config.toml
n_layer = 8
d_model = 320
n_experts = 128
experts_per_token = 8
d_expert = 32
d_shared_expert = 0
activation = "swiglu"
moe_layers = [1, 2, 3, 4, 5, 6, 7]
router_score = "softmax"
normalize_top_k = true
routed_scale = 2.83
balance_loss = 0.00569
balance_bias = false
router_z_loss = 0.001
n_groups = 8
groups_per_token = 4
init_std_router = 0.0061
lr_router = 0.000248
vocab_size = 2048
norm = "rmsnorm"
norm_eps = 1e-06
tie_embeddings = true
optimizer = "soap_variant"
lr = 0.00339
beta1 = 0.95
beta2 = 0.99
batch_tokens = 65536
seq_len = 1024
train_tokens = 465300000
steps = 7100
dataset = "wikipedia_en"
Below are experts of layer 2 (counted from 0) of a mixture-of-experts language model. Rows are named router (the router's row for the expert), gate (a neuron's input weights, with its number), up (a neuron's input weights, with its number) and show model dimensions 0-159. Each number is 128 + 32 x the weight over its row's rms, rounded and kept within 0 to 255.
Before each expert's rows: a language model's description of what the expert responds to; "mostly gets" lists some tokens that are sent to it at least half of the time. This comes from a sample of Wikipedia text that the model never trained on.

# expert 38
It responds to: Spaces between words. Bare space tokens before the next word in prose, plus table pipe characters and == section heading markers.
mostly gets: " ", "|", " are", " b", " have", " w"
router [107  89 172  91 136 166 162 152 142 106 114  73 194  86 102 100 188 148 157 131  93 108 139  96 131 155 144 146 134 101 111 102 184 155 114 142 135 172 164 157 146 118 101 195  96 156  97 139  93  99 149 137 118 101  97 115 144 108 150  58 151 162 109 153 171 183  89 150 107  94 143 170  88 101 131  54  85 148 139 156 164 152  82 169 104  78 111  89 234 135 108 165 146 105 139  42  95 132 121  92 184 170 127 111  90 102 194 110  93  93 149 153 161 115  87 167 124 154  99 152 120 169  92 177 115 177 152 114 180  96 107 158 118 144 141 180  78 147 190  92  97 163 146 153 100 114 155 181  90 164 140 107 138 152  60 149 125  96 123 139]
gate0 [146 117 119 111 194 167 122 127 132 132 122 106 106 136 160  59 148  73 134 101 111 212  77 109 181 148 133  93  52 157 173  97  96 117 111 143 163 117 132 133 102 125 135 112 158  76 104  99  90  95 131 128 146 168 123 116 161 148 134 103 164 149 104 135 136 196 124 120 135 148 112 156  90 167 141 109 121 134  72 189 125 127 158 156 124  70 147 122 132 172 140 131 191 128 129 109 129 149 135 151  87 128 105 114 101  96 143 113 112 117  86  87 152 164 125 146 161 113 131 150 116  98 120 162 136 108 100 176 130  95 163 100  98 175 169 178 201 128  93 162 138 162 130 130 207 123 144 147 105 138  89  82 177 160  97 191 143 134 123 163]
up0 [ 73 150 117 104  95 101 148 153 100 113 141 138 145 130 130 193 121 190 136 136 136  59  90 160 120 104 113 121 198 153 119 144 159 129 127  49 177 125 112 154 125 151 139 119  70 189 120 165 122 115 126 149  66  86 160 167  95  99 151 168 131  97 128 108 130  93 103 149 125 101  90  98 116  29 112 148 140  76 175  93 128 120 105  99 147 176  91  77  99 131 126 147  92 107 138 193 164  81 120 101 133 149 103  89 133 106 124 145 138 110 120 163 120 104 138  83 160 104  43  50  93 113 125 142 130 107 114 107 116 138  94 156 135 135 126  44  55 115 112 125 114 147 125 145 118 172 102  99 147 140 121 197  97 107 109  50 144 102 141 103]
gate1 [160 111 157  82  73 163 163 144 108  85 181  74 139 179 127 120  94 120 193 124 109 115  82 102  63 124 172 127 161 194  94 144 119 149 138 150 121 147 150 140 119 157 137 102 143 100 101 165 122 151  98 105 107 139  84  95 145 142 177 129 162 184 148 138 132 117  78 170 130 143 147 184  76 166 120 107  70  58 127  86  71 129 142 195 118 115 162 154 161 122 114 153 129 132 124 143 106  88 124 138 151 147 131  95 111 120 107 154 142  75 103 109  92  98 147  78 138 159 116 144 161 178 149 140  84 117 174 109  87 115 174 100 120  82 144 133  83  97 130 141 106 154 138 152 134  83 134 196 115 182 133 161 137  92 164 126 115  94 134 155]
up1 [122 126 124 133 144 155  98 145 222 114 104 174 124 106 132 128  88 137 138 112 125 156 181 173 149 104 113 104  99  76  90  97 164 113  81 126 154 149 118 136 132 127 102 150 112 169 164  91 134 113 113 168 145  80 170 151 139 126  98 152  72 115 126 113 150 102 209  89  97 112 117 102 155 139 125 164 163 135 120 203 150  95  88  59 117 113  99 126 107 183 131  84 182 140 145  84 165 151 130 126 118 135 133 138 163 193 104 136 136 148 165 196 155 103 104 159 120  80 133 134 138 116 110 136 160 140 176  85 116 131 100 117 134 138 105  83 164 114  83  55 106 121 102 166 119 164 121 108 152  76 152  84 100 118 135 129 143 186 133 157]
gate2 [119 127 102 104 168 155 149 143 162 108 143 153 170 125  84  69 206 162 155 156  96 139 178 188 156 132  92 133 110  89 142  92 142 153 142 120 109 150 118 147 142 127 104 103 112 111 142 108 124  73 108  68  80 121 145 169 139 128 143 129 154 135 157 121 144 116  93 196  87 118 135 178 113  78  95 116 103 107 136 143 154 130 140 186 141 182 159 104 124 140 116 111 181  99 132 115  71 105 129 102 119 121 164 129  58 158 138 135  88 120 132 157 129 122 151  88 152 106 109 167 150 217 136 168 154 117 127 146 146 107 108 138  81 142 126  68 178  68  99 163  74 158 102 137  82  30 161 131 139 108 144 143 147 150  31 126 130 150 142 136]
up2 [143 159 108 191 179 177 143 163 147 169 171 103 127 131 121  70 149 160  36  75 150 151 115 131 133  99 118 144 169 103 127 147 157 128 113 121 133 180 146 134 149  93 113 158 176 103 133  83 157 123  93 181 115 102 133 137  55 104 128 177 221 137  81  99 103 122 121 188 114 179 102  83  70 144 124 115 160 183  95 185 107 152 113 110 112 133 148 118 147 142 115  67 118 114 137  46 165 161 161  81  98 100 121 151 114 138 123 137 124  90 175 126 188 218 106 127 127 104 122 112 131 135 152  93  85 139  96 164 176 154 139 112 115 111 125 103 164 118 123 173 183 130 149 152 134 126 122 115 131 135 138 117 139 140 148 137 102 164 101  96]
gate3 [ 97 120 114 180 179 160  89 122 176 144 161  91 157 177 151 137 145  94 142 158  43 116 164 150  90  93 156 155 123 137 134 120 146 110 147 124  87  95  86 146 127 113 113 146 124 115  98 129  98 103 135 105 147 108 189  96 194 150 192 128 214 153 159 114 167 129  99 166  70  94 105  86  84 173  71  83 137 157 135  46 141 149 128  89 122  82 151 159  76 125 139 112 158  94 126 112  81 185 137 121 160 117 161 147 156 119 110 114 133 153 121 108 125 121 144 124 171 136 166 180 145  75 160 106 135 170 132 143 156 117  99 162 129  94 114 108  62 193  95  95 113 102 132 109 182 120 131 105 100 108 127 112 137 129  30 159 125 128 111  79]
up3 [120 122 177 119 196 104 119 161 118 147 135  60 120 227 108 128 154  89 111 136  94  86 147 151 156  80 154 183 150 121 189 142 164 101 163 106 115 126 137 189 145  76 101 165 116 125 112 117 119 122 113 146 164  71 164 105  85 149 178  75 132 202 138 139 134 119 128 202 123 113 113  92 135 164  77 119 142 131 186  75 108 136 152  70 112  80 120 132  94 139 134 111 138 137 121 112 120 124 147 112 168 137 132 188 128 109 147 120 189 122 122 119 150 102  97 108 161 116 153 174 118 106 129 117 143 200 113  86 177 132 159 147 129  65 124 144 117 153  96 108 144  55 152 115 144 143 127 150 143 124 122 134 144 115  88 167 102 111  97  45]
gate4 [150 126 124 122 140 100 130 149 139 105 133 129 184 117  93 105  70 154 122 107 127 135 164  76 150 117 147 159  86 109 132 126 156 195 113 206 117  88 125 146 123 131 128  96 127 113 154 112 110 121  72  55 139  38 156 170  73  91 135  71 134 176 154  64 133 159 180 117 110 155 145 114 116 113 147 108 143 153 118 182 130 134 162  73 142  71 144 135 154  82 107 156 149 104  69  91  86 104 116 141 122 171 151 170  96 132 153 148 158  90 209 140 178 119  95  44 148 113 161  71 121 154 141 107 139 153 148  81 106 114 119 150 124 176 115 147 132 143  96 111  96 119 153 135  80 113 151 169 143 144 114 152 155 118  76 196 113  67 111 101]
up4 [141 123 143  62 121 110 169 141 143 107 147 134 164 122  87 122  48 145 163 161  88 132 111 142 161 123  96 161 108  63 113 152 175 164 122  96 131  98 133 113  74  70 123  92  95 119 160 104  92 125 132  29 174 116 168 167 126  94 117 128 127 157 152 149  79 129 151 126 182 128 110 115 162 111 133 119  99 179  80 133 129 137 123  95 152 140  82 161 107  96 105 117  97 130  65 128  99 133  83 164 145 142 133 153 100 117 147 180 177 142 200 160 164  97 130  73 124 104  97  80 171 171  94 132 124 111 153  74 121 113  66 149 152 200 171 130 132 154 119 127  73 129 152  85  96 137 176 126 140  87 123 194 148 130 126 128 129  92  76  96]
gate5 [138 157 109 146 137 229 159 121 125  97 145 134 134  90 141 149  78 132  85 164  91 144 161 183 145 157  80 125  68  71 187 103 137 139  58  96 136 130 119 178 130 138  64  88 103 139 111 161 124 135  78 153 156 110 173 108 140 123 123 150 130  88 130  82 108 145 157 179 122 103  68 138 107 186 173  90 116 109 161 121 108 141 126 127 131 100  87 106 140 113 174  97 145  96 107 117  82 121 118 140  68 135 189  99 191 175 125 212  99 111 137  99 152 114 118  94 147 148 173  71 110 109 165 111 151 177 170 115  91  89 125 126  96 178  96 120 119 164 119  97 101 177 155 114  98 148  78 136 102 109 143  95 126 194 105 173 136 154 143 122]
up5 [139 112 109 117 118 105  92 142  75  92 137 132 108 169 150 126 179 160 109 127 154 106 118  94 156 142 167 129 160 146 141 161 160 116 179 140 131 153 128  84 168  91 190 191  81 148 110  68  79 107 118 185  94 145 134  90 123 122 178 146 144 178 108 203 140 147 110 140 163 122 174 119 113  79 101 139 136 127 136 160 160  96 125 164 130 148 179 221  48 131 136 195 153 159 165 115 127 144 105 102 205 169  66 184 150 109 118  97 160 132 111 127 151 120  75  88 107 168  97 179 107 152 159 151 113 145  69 134 139 143 143 104 160 154 164 174 127 115 131 114 144  85 130 128  90 144 138  65 125 151  81 120 141  87 117  91 171 144 147  99]
gate6 [179 146 159 112 156 114 159 154 154  57  91 157 178  91 115 109 152 177 141 162 154 189 119 110 110  97 142 112 128  79 166 106 105 111 100 127 151 100 137 161 134 169 159 105 105 102  95 117 122 142 145  84 112 170 129 114 155  97 156  63 152 130 163 167 149 165 113 156  94 136 136 136 104 143 168 110  91 123 155 140 126 169 136 155 134 130 106  92 100 178 131 133  87 113 101 133 100 125  75 143 140 102 131 104 104 154 116 157 143 104 140  93 147  60 147  84 142 148 117 183 119 198 179  84  80 133  80 215 104 127 121 153 135 149 167 175 148 140 130 146 118 127 112 123 122 123 181 162 154  97  88 129 139 108 119 127  96 151 141 154]
up6 [ 64 121 101 102 116  79 123  99 157 148 153  82  62 191 128 169 100  98 130 115 127  93 123 149 136 128 113 141 129 146  43 153 167 176 155 142 124 175 151  91 136  87  77 112 151 121 143 166 127 149 169 177 141  85  97 110  80 135  66 192  88 121  88  53 108  90 120 121 164 118 144 152 129 120  77 141 131 162 122  98 103 125 115  99 122 129 115 134 126 100 114 129 147 152 121 120 133 162 113  81 133 169 103 152 142 116 132  65 103 130 129 188  92 165 118 144 155  64 121 112 122  24  71 157 179 137 200  39 153 135 130 111 143 113  64  54 113 126  83 143 113  95 156 138 111 131 113  82  82 158 172 117 140 144 161 117 144 129 108 106]
gate7 [179 159 118 162 146 159 141  83 164  92 169 134 152  78  58 127 132 130 179 151  71  73 109 139  95  85 136 155  55  89 136 121 142  98  78 122 170  93 110 139  94 138 137 136  85 146 137 142  62 134 126 128 122 120 180 136 131 132  76 119 141  56 156 150 132 136 161 179 139 132  96 118 141 129 148 157 131 150 132 133 140 173 124 132 114 142  67 113 136 106  91 100 126  85  32 149  99 122  84 141 111  67 128  85 108 123 139  97  76 139 113 120 119 121  64 109 140 139 110  87  56 170 137  98 113 116 130  88 203 120 113 145  73 138 146 115 102 107 114  80 158 183 115 153 137 153 130 116 119 118  69 130 114 136 106  40  54 188  72 111]
up7 [130 129 162 178 125 129 150 118 160 122  75 123 163  76  90 173 114 131  84 116 117 141 126 174 116 165  80 155 113  93 154 118 177  93  71  67 133 250  86 154 135 117 141 142 125 124 150 143  89 162  99 112 171 124 126 147  72  93  68 140 133  54 149 185 137 168 212 162 161 132  96 113 157  78 150 132 126 188 112 107 147 122 100  61 107 133 148  53 158 109 125 113  76 112 132 106 134 135 104 128  52 131 139 120 155 172 136 131  81 139  96 144 139 128  37  86 111  93 140  92  54 170 141 104 114  94 160  78 149 133 142 128 127 142 116 143 115 118 156 116 131 139 142  29  99 167  68 160 138 155 139  91 148 173 131 105 115  85  60  97]
gate8 [156 132 120 151 128 166 111 104 124 119 125  82 151 129 132 128 127 107 117  72 124 115 116  79 141 115 109 118 121 116 151  82 119 161 152 159 159 167 136 166 113  87  40 154 151 144 130 204  94 153 215  75 168 110 160  48 142 151 194  99 153 143 112 133 165 166 151 109 125  67 120 142 133 150 161  92 119 119 158 150 101  71 170 161 145 108 150 121 129 107  92 100 128 128 101 100 147 117 176  60 111 174 107 126 128 152  63 152  92  75 164 162  97  80 110 161  95 105 127  79  88 191 111  86 200 185 115  88 133 124 134 127 104 101 141 164 134 184 117 105 104 130 137 109 145 151 119 139  67 134 162 145 114 201 116 103 168 140 109 137]
up8 [174 166 124 167 146 113 137  95 115 129 147 116 111 112 151  84 167  96  94 102 166 111 116 102 156 123 119 105 103 111 133 107 125 173 187 134 134 167  98 156 105  99  60 116 149 125 147 174 138 134 189  42 176 122 156  87 149 147 186 123 137 127 110 110 149 147 138 101 149  58  81 111 141 184 144 110  99 146 163 117 103  89 195 136 113 109 175 122 140 130 103  75 124 127  84 152 141 114 169  46 120 174 128 157 119 177  87 147 112  64 140 128  80 134 112 157 109  82 151  88 131 185 125  97 184 175  79 137 114 128 143  86  87 102 126 137 171 181 100 131 129 139 155 134 160 121 111 131  86  85 136 168 119 168 112  79 161 152 109 116]
gate9 [134 160 106 101 100 149 161 132 126 104 106  61 109 129 101 180 124 142  91 149 143 117 122 138 185 104 110 148 105 117 161 133 116 132  94 167 173 152 159 177 109 100 134 124 106  90 104 104 104 210 108 142 145 138 202 108 123  76 103 118  76 193 145 125 119 135 172 187 107 100 154 120 107 118 134 118 103  92 136  95 160 131  59 123 113 172  78 141 163 101 163 169 142 169  84  87 121 135  81 109  93 137  90 110 165 191 115 166 102 150  64 139 131 149 146  92 102 158 184  81  87 148  98 221 105 149 177  82 121 170 120 133 124 117 183 144 106 185 159 122 125 126 151 178 153 180 135 199 104 142  84 107 101 125 149 100 108 130  71 132]
up9 [134 164 106  98 101 132 101 103 158  21 159 146 121 110  90 221  85 162  44 123  80 151  99 138 175  92  69 122  71 163 115  95 100 146  88 132 142 174 171 178 131  81 123 114  52 140 144 111 107 186  99 152 149 134 144 151 134 154 116 139  69 146 102 117 115 157 121 157 163  94 195 134 124 186 134 101 132  98 158 162 155 173  53 144 137 104 123 153 104 138 142 118 118 163 102 126 128 152 124 143 119 140 118 139 156 101 109 148  65 113  84 155  87 146 153 134 116  98 156  81 129 158 146 150 155  95 149 113 136 202  85 153 152 141 142 153 144 180 158 128 111 112 118 172 137 176 103 117 100  94  82 132  99 119 155  91 117 169 100 156]
gate10 [ 89 165 167  74 101 111 164 181  57 153 141 109 151  68 125 169 143 175 153 119 102 172 104 131 128 119 138 147  29 110 143 125 151 137 146 126 120 122 147 158  73  49  60 151 132  54  50 136 113 119 137  95 127 102 150 151 155 145 151  52 174  81 100 141 155 182 140 137 121  98  83 173 114 154  83  64  91 109 126 116 170 208 120 140 114 133 143 127 151 153 149 111 119 102  60 112 114  48  96  91 134 190 169 133  90 127 172 156 186 125 100 123 152 164 109 131 141 125 106  77 120 178 147 163 153 167 163 122 149 148 130 108 103 148 142  88  88 198 117  83 123 100 120  79 129  85 193 211 123 174 112 108 111 107  83 114 106 135  86 126]
up10 [113 129 145 102  93 119 167 191  55 169 104 118  97  85 116 147 131 146 133 125 127 135 127 164 120 125 150 147  79 100 145 123 158 108 144 110  88  98  91 173  59  68 100  93 145  54  60 104 124  82 147 127 129  97 142 159 148 129 151  62 200  52 102 143 139 144 150  98 112  95 120 159 153 162 105  91  43 130 121  89 138 153 120 134 116 143 118 148 146 168 142 106 118  92  64 121  87  58  71  81 129 173 151 144 125 133 192 120 233 173 110 107 144 143 116 123 144 135 141  63 119 145 157 188 135 157 164 170 165 144 149  88  92 142  87 101 130 166  80 102 106 123 138 114 137 119 164 197 125 134 104 111 133 106 119 107 120 125  99 152]
gate11 [104 150 124 143 113 175 223 181 133 186 152 140 123 139  86 142  99 145  82 155  83 173 135 157 181 167 131 144  82 121 173 119 184 152  81 135 198 152 115 162 190 129 115 152 112 162 152 135 159 119 119 155 122 115  96  97 124 161 149 136 160 111  87 130 149  94 178 160 211 154 126  99  82 168  64 131 118  89 170 111 133 141 111 101 121 119  85  65 181 117  29 150 142 101 168 124 119 178 167 132 124 105 110 165 115 134 146 200 121 100 135 149 103 156  67 133 155 112 139 104 142 192  79 113 152 166 165 104  83 110 109 159 139 133 151 121 126 124 202 116  73 128 147  87 178  67  98 140  94 166 126 110  80 118 110 121 116 126 107  88]
up11 [137 104 153  75 145 105  51 100 145  73 128 115 132 103 158 100 177 139 177 108 168 136  87  86  88  99 135 119 180 116  67 142  83 145 141 150  72 180 147 106  90 155 140 121 146 110 116 135  87 134 164  88 129 110 126 160 142 134 121  97  81 131 167 129 120 209  71 131  67 103  85 181 174 100 170 124 122 180 121 178 108 139 161 144 100 156 147 145  67 137 189 137 108 140  97 149 121  48  92 123 168 154 130  93 118 121 107  80  80 136 111 147 161 132 165 128 131 157 112 169 136  67 128 143  84 100 116 129 177 114 123 124 120 143 135 141 109 144  63 163 223 115 140 144  61 157 133 105 173 112 147 117 176 146 111 183 128 114 143 167]
gate12 [149 109 193 114 129 124 136 119 146 152 166  58 101 124 159 126 115 118 119 141 155  82 178 118 138 127 138 137 110 155 103 111 152 118 140 102 168 158 155  96  90  98  73  90  94 149 146 133  92 128 131 101 129  62 149 108 125 173 187 110 137 128 157 166 177  91 141 148 137 104 154 115 121 147 147  92  96 133 137 162 159 163 152 184  98 126 163  92 120 143 137 109 126  99 137 108  93 172 113 107 143 111 177  75 140 135 154 135  97 115 102 124 113 123 149 111 115  87 154 129 139 153  67  82 133 148 151 128 164 154 106  79  83 100 189 165 105 137 146  86 111  79 100 112  53  91 144 111  66 109 128 128 145 118 150 143  92 155 113  99]
up12 [161  93 124 134 100 112  78  97 182 128 134 114 195 175 113 118 121 144 159  66  62 119 177  57 140 123 105  71 145 103 157  97 126  77 132 174  80 109 100 146 120  84 142 106 104 116 157 133 129 119 156  71 143 144 162 141 165 143  73  56 198 140 128 121 110 171 155  63  74 138 129 120 127 108  96 125 144 132 143  93 101 105 114 111 167 102 141 177  76 138 139 100 166 118  68  69 107 133  79 134 124 147 109 129  98 105 118 131 133 135 114  96 129 103 126 163 143 205 135 117 162 138  93  70 156 101 123 177  92 125 108 113 168  99 144 143 121 152  74  86 178 172 162 121 139 132 185 162 134 132 150 145 144 137 132 197 116  67  80 137]
gate13 [159 138 130  97 201 132 163  98 130 118 105 159 196 101 177  19 114 164 124 158 111  91  89 167 123 159 153 132  80 141 171 134 124 165 123  98 132 133 100 183  64 192 138 134 144 102  68 154 123 149 143 134 162  92 119 106 106  87 148 170 125 124 118 143 140 185 154 158  86 117 142  71 148 150 106  81 128 206 134 117 113 125 125 139 124 139 154  75 148 140 162 174 136  46  84 131 171 114 173 175 129  94 130 121  82 135 135 101 140 106 141 115 144 143 130 151 141 114 134 139 100 183 181  96 159 182 134  65 214 182 150 146  63 121 115 158  97  92  98 162 122 114 194 149 134 118 142 121  90 138 102 205  91 108 119  67  52 106 178 150]
up13 [ 98 111 163 134 118 106 102  99 216 181 107 138  85 157 180 196 125 125 133  35 137 193 176 135 160 128 130 162 119 146 170 106  92  80 125 107 113 146 164 134 142 108  89  89 117  98 165  65 152 160 201 136  92 118 162 116 150 110 161 123  95 111 178 108 135 134 112  71 179 109 106 151 111 164 130 120  63 108  87 118 129  66  83 140 173  65 115 202 103  91 120 140 155 165 167 136 139 161 127  46 102 168 215 144 115 114  85 117 176 149 124 133 126 113 132 113 148 149 122 129 132 130  87 134 102  98 189 133 117 130 162 121 121 171 109 109 131 186 107  47 115 176 111 131 113 138 135  89 132 141 154  70 132 155  96 143  98 196 100 113]
gate14 [ 88  97 145 157 111 115 106 140 141 145 121  90  88 138 186 189 214 144 175 168 132 134 140 134  93 133  87 150 189 166 174 117 169 142 137 106 120  93 110 150 132  68 118 107 194 126 122 109 117 162 136 115 122 122  95 174 108 106  88   7 110  94 128 114  87  55 148 113  93 108 155  50 145 118 135 108  52 129 117 129 129 137 106 193 125  69  80 132 135  46  79 105 125 137 184 152 144  89  91 116 138 155 122 147  94  97 114 173 133 112 166 167 147  97 130 102 151 104 123 120 123 172 105 131 138 151  95 112 105 102 101 128 126 114 165 173  72 122 106  85  88 123 112 126  83 106 100 191 130  74 147 140 188  95 118 153  94 107 138  84]
up14 [181 110 133 201 107 129 162 185 145 125  97 127 152 112 160 179 186 161 126 239 146 113 153 105 111 120  70 131 136 107 191 156 162 157 101  91 137 153 134 142 128 112 146 155 136 100  93 112  59  69 117 114 113 122  68 131  95 135  87  59  90 106 142 129  91 138 155 155  99  74 115  55 165  62 121 119 110 106 156 143 155 151 133 191  89 108 105  72 179  90  96  78 132 141 174 152 139 128 130  97 121 147  82 141 136 133 151 147 100  76 110 148  90  97  80 115 132 100 123 122 142 145 141 108 114 105  68 103  69 145 118 143 107  81 171 182  85  88 144  71 125 110  94  88  53 113 122 219 115  84 129  79 154 149 114 162  97 115 124  46]
gate15 [129  89 157 159  79 213 116 151 125 148 126 173  95 114 157 152 123 156 142 120 157 101 168 128 155 122 126 125 121 144 151 145 170 174 106 105 108 148  12 123 161  89 127 123  99 150  89 102 102 156 107 167  93 146 109 174 139  66  90 100  76 143 100 211  94 187 143 113 131 135 155 147  83 114 150 115  96 155 186 121 161 191  67  98 146  99 106 161 136  94 100 130 135  85 135 131 162 150 130 117 170 193 145 166 121 227  80 157 138 157 187 105 161 142 145  96 131 140 158  73 123 105 175 112  97 127 117  84 205 109 173 158 101 126 108 122 117 155 114 133 224 143  77 126 121 139  91 114  74 129 131 129 135 129 116 113 101 135 170 118]
up15 [129 136 174 117 124 216 134 151  97 144 164 166  38 121 138 132  93 170 108 130 118  87 162 120 169 130 133 149 120 184 175 150 155 154  93  80 106 169  53 103 184  51 132 160  73 164  57 137 112 136  93 140 109 135 119 139 124  87  70 112  88 162  68 142  93 180  97 141 158 140 156 152  51 167 139  96 105 178 161  99 157 192  93 131 134 111 126 143 100 122  88 125 158  95 113 125 185 167 133 181 184 223  97 134 119 183  73 162 140 139 139 137 142 113 149 142 116 110 161  97 186 127 151 133 139 105 126  35 161 106 180 142  99 168  94  98  95 134 110 138 175 128  95 107 109 103 146 131  88 134 140 133 112 155 112 102  88 130 119  95]
gate16 [ 95 144 104 110 100 118 158 104 160 163 142 189 178 122 188 105 126  85 125 156 119 108 146  71 129 143 134  68  86  83 109 129 153 165 117 180 144 138 142 100 114  55 114 129  99 153  63 153  83 141 160  76 102 131 159 184 154 147 133 148  64 149  95  82 117  67 164 121  78 133 140 109 134 116 159  62 123 108 159  61 117 199 112 120 169 124 148  69 148 104 143 116 199 144 129 119  85 131 134 150 122 130 115 132  73 127 139 110  89 140 131 110 179 171 122 186 176 135 113 126 137 117 106 100 137 118 145 127 120 100  93 172 141 133 100 142  84 132  97 138 126 135 164  65 137  75 147 122 122 159 129 128 117 109 112 119  69 147 100 114]
up16 [126 106 167 124 186 127 113 135 101 118  65  73 133 179  93 133 128 138 152 108 131 117  73 144 114 152 136 200 160 163 139 116  83 108 106  85  77 117 139 167 138 160 173 140 123 130 176 139 146 141  88 179 133 126 105  72 103  85 138 103 165 120 178 166 135 175  78  97 157 111 137 151 111 115 103 152 133 167  55 160 110  84 122 160 101 152  89 194 118 123 117 145  70  82 105 120 151 100 108 122 126 128 107 128 162 128  90 113 142  54 117 139  94  70 137 104  93 124 148 209  87 156 120 155  81 113 138  76 139 162 169  83 100 144 151 124 131 106 137  66 157 156 136 163 142 139 114 128 146 136  98 148 165 121 156 147 174  92 139 174]
gate17 [143  99 143 124 137 129 181 120 153  82 139 154  94  99  87 166 143  86 167 144 172 101 138 178 162 186  68 149 151 173  68 156 137  99 139 114 194 144 105  75 133 131 107  91 145 108 122 149  84 165 116 153 127 168  85 153 153 145 113 102  85  72 111 118 138  74 114 133 143 138 161 135 112 173 180  80  43  35 123 185 140 149  95 150  91 119 161 133 119 178  90 170  97 148 129 139 113 155 142  99 139 152 156 118  69 121 144 116  87 178  89  83 133  97 118  97 110 113 117 102 106 141 168  89  86  76 171 185 156 101  85 124 138 108 186 138 158 155 127 134 149 199  43  96  68  60 115 118  69 110 163 131 170 144  88 152 123 150 146 215]
up17 [ 75  94 188 166  95 164 140 138 115 163  91 152 120 125 104 144 114 154 200  87 137 128 112 169 147 155 196  59 120 126  94 119 161 140 120  99 131 108  70  74 173 140  92 200 181  93  97 143 134 131  98 149 167 168  90 124 109 164 146 131 109 138 103 128 104 108 160  88 110 179 107 138 131 135 115  90  83  83 149 173 146 152 165 147 106 153 127 168 220 123  94 150 148 169 108  98  49 135 134 113 131 132 168 165  96 137 200  35 116 170 112 127  71 157 140  99 116  76 121 118  73 175 101  60  85 129 134 141 147 225 170 162 124 102 199 156 133 104 160 148 151 121  97 125 115  64  95 149 178 128 108  92 123 113  60 169 151 148 121 121]
gate18 [138 131 150 109 130 177 144 124 144 108 108 144 100  59 119 102 178 138  87 155 132 133 118 156 186 143 138 150  71 147 113 137 186 101 122 102 159 240 118 124 214 131  88  73 162  69 170 115 127 157 188 117 173  90 130 136 130 114 119 134 190 112 132 100 137 113 174 178 124  31 132 140  79 173 190 128 100 143 102 136 141 169  82 113  88  93 163 146 128  50  45 147  91 171 134 160 158 139 118 178 161  72 178 137 125 122 122 101 133 153 110 132 152 131  63 127  97 116  67 155 164 105 151 157 152 147 153 155 102  92 154  79 106 115 106 158 146 187  96  98  66 105  79 141 109 112 137 118 110 202 181 131 138 160 130 123 131 136  83 133]
up18 [118 115 212 167  84 145  92 107 154 116 126 176 133  94  85  80 180 111 147 183 113 147 127 199 188 142 125 118 108 113 127 182 179 147 126  66 148 178 118  67 175 139  87  80  91  57 142 124 113 161 139 127 139 121 123 131 120  94 127 164 130 121 147  69 160 130 134 202 169  79 119 155 129 175 191  80 167 114 119 169 127 165 122 119 108  92 134 107 104  89  79 136 105 136 120 169 169 161 139 201 154  72 185 186  99 119 138  76 118 136  86 118 124 114 142  64 119 128  87 110 100 108 134 134 105 142 186 154 127  67 162 107 133  63  85 164 140 209 128  73  92 128 110 134  99 112 107 173 145 155 184  57 103 151 123 108  97 132 124 161]
gate19 [112 115  51 148 113 109 166  68 145 150 168 125 149 120  95  73 100  92 103 149 154 110 117 124 100 124 109 119  87 106  39  99 143 172  76 158  99 141 123  86 152 126  83 180 104  88 158 112 113 160 175 149  82 173 118 150 116  83  98 122 168 133 103 120 105  78 133 138 147 164 114 162 109  74  89 104  90 165 153 155 196  73 150 114 127 138 189  76 166  96  84 122 170 176 152 148 201  50 115 109 115 130 129 157 124 175 143 171  95 145 131 101 119 113 138 131 124 159 106 138 156 114 116  97  94 118 167 126 104 129 126 100  77 134 123 104  82 145 143 122  97 132 132 152 113 141 129 142 185 135 124 109 171 131  65 103 138 123 103  90]
up19 [101 135  91 172 122 102 119 117 135 136 117  92 152 127 208 118 127 126 102 138  78  62 133  87 127 165 157 134 148 139 161 102 156 124 126  80 158  88 143  80  89 175 128 181 100 157 121 116  80 124  63 145  65 107 141  78 121 123 118 136 150 112 145  99  97 157 211 140 161 151 138  94 103  61  86 107 200 162 167 108 112 124 162 105 118 129 188 151 117 111 106 150 135 133  94 126  91 150 126 110  98 116 109 114 127 126 123 124  85  65 132  57 162 157 105 121 168 171  92 122 128  97 174 113 130  96 124 111 112 106 141 132 155 148  98 169 126  91 165  84 132 134 112 102  73 178  93 122 127 146 165 116  48 157  64 142 111 116  88  75]
gate20 [116  84 180 143  88 200 116 155 158 141  93 121 113 119  94 151 104 149 144 138  99 122  99  91 145 112 118 162  63 109 160 124  84 183 187 106  99 143 126 141 131 103 107 132 129  53 143 141 130 145  61 127 117 144 133  84 127 149 189  58  70 146 120 149 127 196 132 173 141 101 190 236 123 198 145 120 102  92 149 173 139 133 140 136 123 105 138 145 164 117 124 138 120 107  92  64  85 123 164 147 124 130 107 133 106 150 188 171 150 106 134 136  93 144 154 116 220  72 131 118 114 178 110 141 176 143 117 125  54 113 156  74 178 126  87 141 113 134 172  59 133 163 112 148  61 140 107 125 127  83 104 101 134 111  69 157  98 140 140 123]
up20 [128 163 106 105 168  83 139 117 164 153 139 125 174 129 140 113 162 132 134 156 137 145 152 194 128 112 102 123 160 156 126 148 170  85  47 150 114  80 132 129 163 166 144 107 159 181 115 132 173  94 218  53 143 152 104 167 144 116  72 151 175 117 158 120 113  71 117 114 104 165  62  84 105  89 109 134 143 143 106  96 139 132  71 134 160  78 101 135 115 135 151  98 123 148 108 170 142 111  41 105 124 120 153 102 137 124  85 105 134 144 107 140 141 110 104 139  36 151  87 148 174  82 163 127  90 101 139 123 183 149 119 154  64 135 178  87 115 150 104 175 142  81 108 134 165 111 202 142 109 166 131 136 103 124 169  93 133 127  99 109]